From a checkpoint of a small mixture-of-experts model trained on Wikipedia.
Size: 10 layers, width 160, 18.2M parameters.
Experts: 2 picks a token, a sigmoid router.
Training: a variant of Adam for the experts, 537M tokens, 4095 steps.
Below are experts of layer 6 (counted from 0) of a mixture-of-experts language model. Rows are named router (the router's row for the expert), gate (a neuron's input weights, with its number), up (a neuron's input weights, with its number), down (a neuron's output weights, with its number) and show model dimensions 0-159. Each number is 200 + 30 x the weight over its row's rms, rounded and kept within 0 to 999.
After each expert's rows: a language model's description of what the expert responds to. This comes from a sample of Wikipedia text that the model never trained on.

# expert 23
router,216,206,168,257,156,196,198,192,173,174,161,193,181,170,193,222,207,207,231,187,188,224,151,175,213,200,202,211,210,201,201,185,213,166,217,244,202,159,241,197,245,210,206,190,218,180,257,172,218,143,210,153,211,186,187,205,198,200,190,215,174,176,183,160,160,204,193,166,198,132,186,223,246,148,180,234,203,142,271,252,178,183,231,197,186,211,167,227,261,186,146,135,162,244,236,211,212,178,249,213,169,194,170,212,220,197,231,204,187,158,174,145,182,169,147,220,195,160,162,227,196,187,182,236,214,192,141,163,226,207,220,138,186,157,187,193,207,225,201,210,193,203,214,193,230,170,163,198,222,218,287,232,220,157,190,219,134,232,177,223
gate1,247,198,213,219,172,199,187,207,226,166,224,197,151,192,199,205,159,216,206,166,189,236,200,197,210,214,181,232,234,245,168,224,162,122,219,183,227,227,194,176,204,156,132,246,235,218,285,208,219,160,180,231,156,198,175,208,190,172,202,201,199,213,189,189,175,176,200,160,217,238,181,218,251,222,185,188,157,181,222,253,149,198,198,179,167,182,231,169,232,137,208,264,218,167,252,196,200,202,212,187,195,142,195,202,252,260,216,236,182,231,223,228,234,234,221,210,202,224,186,202,220,199,232,190,180,208,136,209,236,228,201,213,224,180,245,216,145,213,248,173,140,204,214,161,233,189,197,237,190,218,247,248,215,204,212,219,153,261,189,202
up1,241,217,239,190,184,155,233,217,212,178,194,152,169,170,178,157,191,235,186,133,204,202,209,173,210,220,185,160,151,226,201,194,208,132,177,225,200,228,209,232,193,134,197,199,268,238,199,189,210,199,149,204,163,175,221,202,177,201,215,154,225,159,208,217,212,207,192,197,189,194,75,200,238,155,176,240,209,182,178,184,212,225,209,223,189,184,171,195,223,159,230,213,196,245,178,219,172,239,237,164,157,232,188,136,175,212,222,219,214,152,216,222,241,193,168,200,198,238,215,213,209,163,151,202,221,188,217,269,203,177,199,160,173,218,239,230,224,250,210,196,164,191,199,172,215,246,167,233,159,207,178,219,221,201,212,170,238,200,210,268
down1,196,181,188,204,280,142,201,208,185,237,205,203,232,169,209,240,176,231,172,145,181,243,184,197,155,183,211,202,233,190,200,185,197,141,209,201,234,202,217,146,200,181,241,172,194,166,270,240,205,190,168,230,198,217,230,158,264,182,165,182,163,178,189,149,185,184,237,149,198,152,194,257,178,211,185,262,197,180,156,213,232,228,228,221,178,143,206,199,235,138,207,206,218,212,210,213,175,184,229,206,220,195,197,226,210,208,237,234,189,135,171,176,177,241,227,206,192,191,213,181,183,188,206,172,98,175,199,208,197,118,211,219,203,210,224,185,168,215,230,209,208,204,175,207,197,218,207,158,238,206,183,153,238,203,231,226,183,170,262,191
What it handles: Opening brackets, quotes, prefixes. Opening parentheses and quotes before glosses or alternate titles, hyphens, list line breaks, and prefixes such as re, un, com, trans.

# expert 24
router,239,181,186,194,160,225,182,168,201,287,196,204,198,192,209,203,238,239,221,224,219,136,180,132,233,241,226,238,201,196,169,193,205,186,190,200,187,203,190,175,174,189,134,193,195,171,206,158,156,210,215,154,178,228,169,194,189,222,218,187,193,172,176,237,194,225,203,137,222,160,219,211,199,196,216,255,199,161,235,209,193,184,216,193,140,183,184,175,216,222,127,170,210,226,159,276,182,238,190,189,254,210,157,196,221,242,187,151,214,200,189,187,201,185,171,240,218,184,185,237,235,199,221,204,220,166,182,221,220,192,187,182,133,202,229,207,199,173,195,241,193,185,234,137,219,205,171,221,237,208,207,225,130,152,197,227,108,222,158,214
gate1,143,177,236,219,159,187,162,196,189,217,145,174,217,263,193,237,242,183,222,190,187,217,124,184,191,186,159,251,210,175,198,149,219,205,236,187,249,193,173,209,218,213,198,218,235,221,195,217,149,217,171,144,210,148,161,246,244,239,216,175,206,251,173,182,174,217,256,190,240,224,193,183,232,149,157,235,209,193,185,191,196,219,164,179,218,204,207,177,196,224,204,225,255,203,186,208,176,183,232,251,179,144,196,183,204,205,212,177,202,205,201,150,211,182,195,218,229,188,134,231,185,152,208,186,230,178,135,198,220,182,253,156,239,206,164,200,174,264,223,216,177,247,172,199,190,239,170,208,190,188,230,200,154,237,240,252,159,202,188,197
up1,173,148,231,166,270,210,147,201,259,196,169,166,199,151,229,197,173,211,187,180,182,162,190,160,232,176,169,196,212,189,139,229,135,190,270,210,222,179,228,163,255,177,189,233,176,162,187,195,206,188,219,178,232,194,216,269,203,157,210,188,205,218,203,167,203,175,204,235,192,178,201,224,186,203,215,209,247,201,207,188,203,179,176,189,207,185,216,200,212,238,271,228,192,168,173,162,234,237,188,208,225,225,166,209,192,134,152,171,195,212,206,158,191,210,147,179,240,176,234,221,180,222,225,239,230,217,158,206,215,236,171,206,212,131,190,196,214,197,172,190,185,218,125,169,205,150,181,218,206,242,257,202,225,269,224,165,167,223,181,210
down1,171,181,235,157,165,216,250,206,201,174,174,200,207,206,198,196,183,226,173,214,145,217,192,206,194,199,281,205,180,175,239,215,129,218,148,198,134,188,172,163,153,174,217,190,198,145,241,159,124,220,159,194,207,263,162,201,223,134,228,162,213,189,198,215,228,225,202,191,218,220,249,205,179,184,216,238,215,209,192,221,218,192,175,250,198,135,211,220,189,239,203,211,241,210,208,180,127,163,185,196,163,148,201,169,234,230,190,183,182,188,186,186,134,164,226,168,182,185,171,192,226,216,215,175,118,164,194,215,258,201,183,205,195,226,242,190,186,204,184,177,226,201,227,215,192,206,189,197,192,203,216,156,215,144,143,205,205,156,195,215
What it handles: Word-final syllable pieces. Pieces that finish or continue a word after an initial c or h, mostly or and y, such as cast-or, cand-or, Dail-y.

# expert 17
router,204,148,191,260,182,193,167,181,184,207,127,213,150,132,158,228,223,211,237,182,215,204,168,193,219,229,196,207,215,218,181,202,211,187,200,233,177,153,257,207,233,142,182,166,201,202,235,206,168,103,168,173,187,180,217,219,201,212,192,192,180,175,215,198,187,220,241,235,226,169,228,233,216,153,226,223,206,196,188,216,208,182,207,195,201,245,211,171,251,286,175,153,171,219,210,195,205,237,259,246,196,202,183,195,222,167,197,162,224,184,179,157,190,207,157,237,190,191,195,223,203,199,167,217,234,170,174,189,219,170,166,183,163,198,230,223,188,182,197,199,207,202,185,175,269,153,217,198,226,201,223,234,152,148,206,256,145,224,126,224
gate1,207,202,195,190,250,203,204,169,156,197,172,174,179,237,181,203,238,272,135,163,250,195,218,222,174,221,223,209,178,233,230,184,235,208,197,203,226,189,241,237,207,208,234,264,225,151,227,201,184,173,221,203,145,211,231,237,168,218,75,215,189,214,200,187,194,198,190,223,248,187,171,273,172,169,226,219,193,191,206,202,231,218,239,251,156,217,184,216,218,202,195,204,190,198,216,182,220,178,190,178,208,241,211,147,184,171,136,150,168,197,193,180,227,217,174,206,186,153,195,180,208,169,229,234,240,142,204,215,204,239,177,195,218,183,230,179,185,229,227,205,236,229,183,172,216,312,215,180,209,214,210,211,211,186,226,242,197,193,196,177
up1,216,226,214,204,210,182,162,220,183,198,220,230,184,209,214,239,253,149,243,190,223,185,236,216,193,201,228,189,156,248,177,190,187,204,187,184,209,193,133,182,223,183,206,144,229,177,218,198,199,165,169,154,205,259,192,213,190,157,202,175,192,172,254,229,156,158,190,270,232,137,153,202,199,210,230,213,177,186,216,165,199,200,206,222,182,229,193,196,200,171,173,218,256,211,135,211,201,215,162,149,237,189,235,181,222,195,239,189,180,219,171,217,234,232,238,187,192,252,208,248,198,140,182,179,179,232,224,202,239,201,251,203,139,238,234,131,197,164,184,188,198,181,170,182,150,220,231,195,210,137,241,198,141,216,220,241,178,155,235,197
down1,178,156,153,156,178,171,172,237,187,224,208,184,178,189,221,183,179,208,204,266,242,235,177,197,206,224,202,185,201,254,190,202,253,268,238,182,201,209,259,184,163,226,178,196,183,210,170,187,202,212,188,171,139,118,170,162,151,164,208,209,243,187,185,151,220,164,175,214,210,198,249,195,185,208,185,213,156,205,167,184,259,191,227,213,190,213,220,230,198,192,220,177,260,247,217,239,221,206,232,218,206,218,228,230,233,190,202,185,173,182,181,145,231,198,138,192,182,186,161,183,193,195,247,189,191,252,190,204,160,185,206,235,209,200,176,215,179,226,232,181,202,237,228,193,136,158,237,168,228,237,142,194,156,138,230,175,249,156,195,210
What it handles: Table line breaks. Line breaks ending rows of Markdown sports and election tables, plus table rules and column headers such as Result and APG.

# expert 61
router,222,181,154,223,210,199,154,210,225,255,172,221,182,181,198,223,210,227,204,195,235,188,187,169,219,264,194,236,163,217,150,239,200,235,172,249,171,202,199,185,186,155,216,214,225,146,195,148,163,160,167,207,204,170,163,229,213,217,197,220,177,212,184,201,170,217,202,225,207,178,178,217,207,176,179,202,188,133,238,181,218,165,246,179,191,237,217,222,243,222,198,108,226,275,224,223,162,233,236,204,202,189,209,211,202,237,191,118,179,163,168,210,148,187,161,197,198,155,175,237,208,164,176,230,298,182,165,192,203,231,211,127,196,148,223,215,183,219,202,188,193,205,180,192,235,185,199,219,208,196,235,209,188,159,165,212,212,205,150,215
gate0,226,198,181,206,215,167,160,200,238,217,171,180,226,221,199,229,200,187,235,191,197,203,161,170,218,218,166,179,224,231,173,220,166,201,193,253,198,220,263,207,267,185,173,184,199,191,204,164,197,162,238,188,172,227,174,244,233,224,151,202,179,194,202,97,157,166,158,233,233,148,192,238,193,162,215,187,208,222,165,213,155,193,168,214,209,160,139,182,199,213,201,182,209,187,219,206,185,209,247,256,171,215,209,219,244,224,179,185,219,224,223,188,243,137,150,182,216,161,173,205,216,150,220,194,176,169,144,231,248,160,238,203,182,164,238,180,245,166,132,233,239,205,176,193,182,194,170,143,173,173,210,218,200,154,197,197,210,238,179,233
up0,251,157,152,199,221,229,274,185,206,129,202,224,188,220,262,244,190,246,139,232,182,163,197,132,221,183,167,231,215,196,220,231,209,228,180,197,220,243,225,187,247,188,158,204,195,209,185,217,214,182,231,222,206,228,183,193,200,201,246,174,187,182,179,136,187,134,189,234,237,186,186,201,188,226,226,198,237,217,155,255,228,211,181,169,158,194,176,236,191,214,212,191,206,148,217,219,209,196,177,224,225,186,202,251,230,202,185,192,185,211,176,180,186,172,208,170,202,201,154,137,237,210,240,255,174,153,214,222,275,215,239,198,231,140,218,194,226,204,201,231,193,233,148,200,225,223,183,212,154,154,205,193,231,160,202,188,177,233,167,230
down0,159,246,260,228,211,207,188,216,251,192,233,206,243,202,155,235,164,169,202,185,207,197,178,201,249,239,162,200,167,220,185,241,181,195,215,187,168,198,214,214,185,141,229,194,238,235,199,225,216,224,174,236,277,200,175,174,207,167,198,177,197,224,263,149,220,214,202,231,127,208,183,160,187,173,180,201,151,210,196,240,237,269,196,189,169,159,249,227,181,166,184,188,226,210,251,209,134,227,201,176,198,217,220,228,196,258,204,204,209,200,235,192,227,208,214,176,176,193,209,225,162,165,165,210,182,180,194,224,243,238,226,157,197,224,188,177,224,206,177,243,145,226,209,194,152,239,189,223,178,221,245,168,231,195,136,168,245,223,151,202
What it handles: Word-ending pieces. Final pieces of common words and number words, like Sund-ay, Wh-ite, th-ree, plus the zero inside years like 2-0-21.

# expert 5
router,183,200,159,278,213,156,220,189,225,206,124,174,158,196,171,226,226,231,199,218,197,148,181,150,191,210,212,215,188,220,189,199,220,169,192,225,179,213,244,180,203,210,237,249,214,157,214,204,158,128,244,186,165,227,209,218,181,204,214,245,217,195,202,198,176,223,195,179,218,197,178,231,240,178,251,249,225,135,241,201,221,185,202,215,202,201,168,184,239,276,171,199,206,231,189,210,238,210,230,182,212,230,192,180,197,156,179,142,213,184,204,163,189,149,157,192,186,159,178,243,199,144,179,214,244,202,161,164,196,187,179,204,149,203,236,195,201,213,253,203,182,175,221,179,225,204,193,173,285,208,196,223,150,156,215,269,194,230,162,220
gate0,224,193,176,223,189,197,210,206,200,202,232,204,179,210,180,161,180,138,173,145,219,136,220,215,223,207,215,240,241,202,178,161,182,229,157,189,167,206,205,201,202,213,173,185,198,186,165,214,210,187,264,134,226,185,215,212,225,201,134,232,234,265,184,181,140,203,233,167,222,234,171,202,205,175,219,194,209,174,197,164,127,175,199,193,185,196,139,147,202,223,180,156,234,226,222,211,221,225,232,182,163,245,213,148,215,176,192,137,197,139,253,219,189,207,203,206,186,196,269,241,199,209,156,166,185,234,117,202,219,215,136,192,165,199,240,150,199,247,198,196,179,180,183,245,221,182,196,201,217,172,204,214,165,224,187,208,166,177,187,201
up0,238,166,157,220,227,207,236,225,242,184,201,200,176,264,195,192,198,221,160,186,161,152,177,165,214,204,177,171,218,173,224,176,194,236,165,217,199,202,243,198,192,266,193,252,221,185,250,256,204,166,193,185,238,139,206,171,226,221,234,245,226,198,162,177,183,166,210,179,227,196,159,224,222,242,267,220,186,212,180,191,186,137,251,227,212,197,179,146,187,212,272,173,155,138,191,201,228,179,222,206,197,193,211,182,216,153,181,208,236,148,203,218,186,210,177,172,220,173,216,193,223,193,187,195,175,237,176,183,188,199,150,188,212,247,255,187,233,235,229,144,181,198,220,222,231,240,221,228,255,193,153,225,210,234,216,264,169,205,158,196
down0,246,229,192,209,205,221,195,141,212,186,187,142,186,190,171,156,188,191,237,227,201,177,258,154,202,168,235,206,171,162,216,234,219,190,214,170,195,221,164,195,234,164,180,225,218,204,217,175,188,181,228,199,181,155,290,175,238,244,231,166,210,207,233,221,220,199,204,220,217,260,193,236,184,202,180,220,198,230,187,236,141,240,175,225,232,189,191,179,210,233,247,203,173,175,150,217,237,215,263,217,208,226,246,234,207,173,262,173,223,139,191,232,198,223,220,200,179,223,215,247,183,224,223,208,211,259,237,193,228,234,165,161,199,185,206,229,179,188,193,178,201,246,161,221,200,201,276,211,188,185,206,110,246,191,174,169,201,188,189,153
What it handles: Early pieces of numbers and words. First digits of numbers after a space or dash, and word fragments after a T, such as T-em-porary, t-erm-s, t-itle.